From a checkpoint of a small mixture-of-experts model trained on Wikipedia: 137M parameters.
Below are experts of layer 10 (counted from 0) of a mixture-of-experts language model. Rows are named router (the router's row for the expert) and show model dimensions 448-511. Each number is 200 + 20 x the weight over its row's rms, rounded and kept within 0 to 999.
After each expert's rows: "comes after" lists some tokens at least twice as common just before its tokens as in all text; "comes before" lists some tokens at least twice as common just after its tokens as in all text. This comes from a sample of Wikipedia text that the model never trained on. Tokens count by the router's weight.

# expert 14
router,195,242,178,225,155,211,194,215,203,194,202,178,210,229,203,202,245,177,189,189,220,192,220,156,221,247,223,194,193,197,203,198,185,187,237,187,184,177,191,192,189,191,197,208,194,191,235,190,220,172,225,166,212,177,221,179,196,209,227,189,210,206,181,169
comes after: " |", ".", " Ch", " ch", "|", "–"
comes before: " |", "|", "\n", ".", "%", " Votes"

# expert 12
router,217,165,195,240,199,214,216,248,191,216,192,183,212,217,241,198,217,176,200,186,213,205,170,202,158,230,175,224,172,233,185,157,193,127,211,213,197,182,201,169,176,213,228,212,219,201,185,178,233,182,181,236,195,174,211,151,173,188,236,199,191,219,201,174
comes after: " and", " to", " in", " the", " of", " for"
comes before: "ing", "ed", "ation", "s", "es", " of"

# expert 25
router,225,209,193,166,185,149,217,220,222,211,196,170,207,215,208,163,195,216,170,192,202,201,205,159,225,197,203,199,189,232,174,171,201,195,180,190,206,191,179,191,202,200,221,214,172,189,176,202,217,212,182,197,198,201,213,206,175,168,214,218,216,208,178,189
comes after: "\n", ")", " information", " career", "ography", "rea"
comes before: "==", "===", "The", "\n", "=", "-"

# expert 19
router,198,193,215,207,198,194,213,203,178,226,193,190,221,216,206,177,225,180,197,200,213,201,211,175,186,179,207,161,193,212,198,182,204,191,219,213,222,183,164,188,165,183,202,198,222,178,179,206,213,197,191,195,189,200,208,201,205,201,230,194,212,223,169,171
comes after: " |", ";", " U", " also", " (", " −"
comes before: " |", "\n", "-", "°", ";", "–"

# expert 30
router,209,185,221,213,183,149,223,209,214,234,214,188,227,160,252,144,187,209,184,182,199,173,226,188,178,169,207,192,164,221,218,185,185,189,213,202,207,201,216,185,191,188,229,213,178,209,201,186,210,189,199,224,185,220,197,182,184,180,218,226,222,217,181,181
comes after: " |", ".", " =", ")", "|", ";"
comes before: "|", " |", "-", "\n", ";", "′"

# expert 20
router,185,168,223,182,159,143,201,186,184,199,176,177,227,194,194,179,189,162,232,200,199,193,204,203,191,212,195,184,223,190,176,191,207,180,188,204,230,215,213,171,193,204,202,245,171,188,188,202,219,174,181,186,175,210,194,205,209,168,198,194,223,194,181,192
comes after: " |", " B", ":", "|", "B", ")"
comes before: " |", "|", "weight", " 1", " station", " 3"

# expert 31
router,168,186,230,189,200,167,185,221,216,186,212,168,173,202,213,185,205,219,201,202,186,216,190,215,202,188,194,195,174,219,203,159,198,145,178,188,201,187,225,200,202,196,203,205,211,208,186,211,230,217,174,201,210,229,216,185,199,204,191,185,189,202,165,169
comes after: "-", " •", " Occup", " D", " Animal", " Binomial"
comes before: ":", "\n", " by", "–", " name", " career"

# expert 7
router,230,182,238,218,210,202,215,216,234,218,187,200,174,228,185,215,200,211,185,213,203,193,237,185,191,194,211,183,199,223,188,206,192,197,199,213,217,184,188,173,182,217,204,229,191,169,187,218,243,217,210,211,233,193,225,212,206,235,214,149,203,198,211,207
comes after: " the", " as", " a", " is", " was", " became"
comes before: " of", " in", " for", " member", " first", " most"

# expert 21
router,242,218,173,208,195,204,211,212,199,213,174,172,210,175,199,191,174,200,178,204,176,203,174,169,201,224,199,211,191,215,212,203,151,186,202,206,228,193,192,175,176,198,200,224,184,197,212,200,202,195,218,240,216,212,167,214,176,222,229,200,222,236,184,195
comes after: " |", ",", " (", ":", ".", ";"
comes before: ",", "–", ".", "th", "%", ")"

# expert 28
router,192,211,181,186,211,189,210,210,222,207,200,165,191,190,210,169,204,162,187,196,210,177,207,235,173,210,233,186,183,221,234,195,188,197,206,165,221,167,191,195,192,196,214,168,201,187,191,197,220,209,194,194,201,197,197,204,169,200,201,186,181,205,175,200
comes after: " G", " g", "G", "g", " %", " 7"
comes before: " |", "\n", " The", " He", " In", " "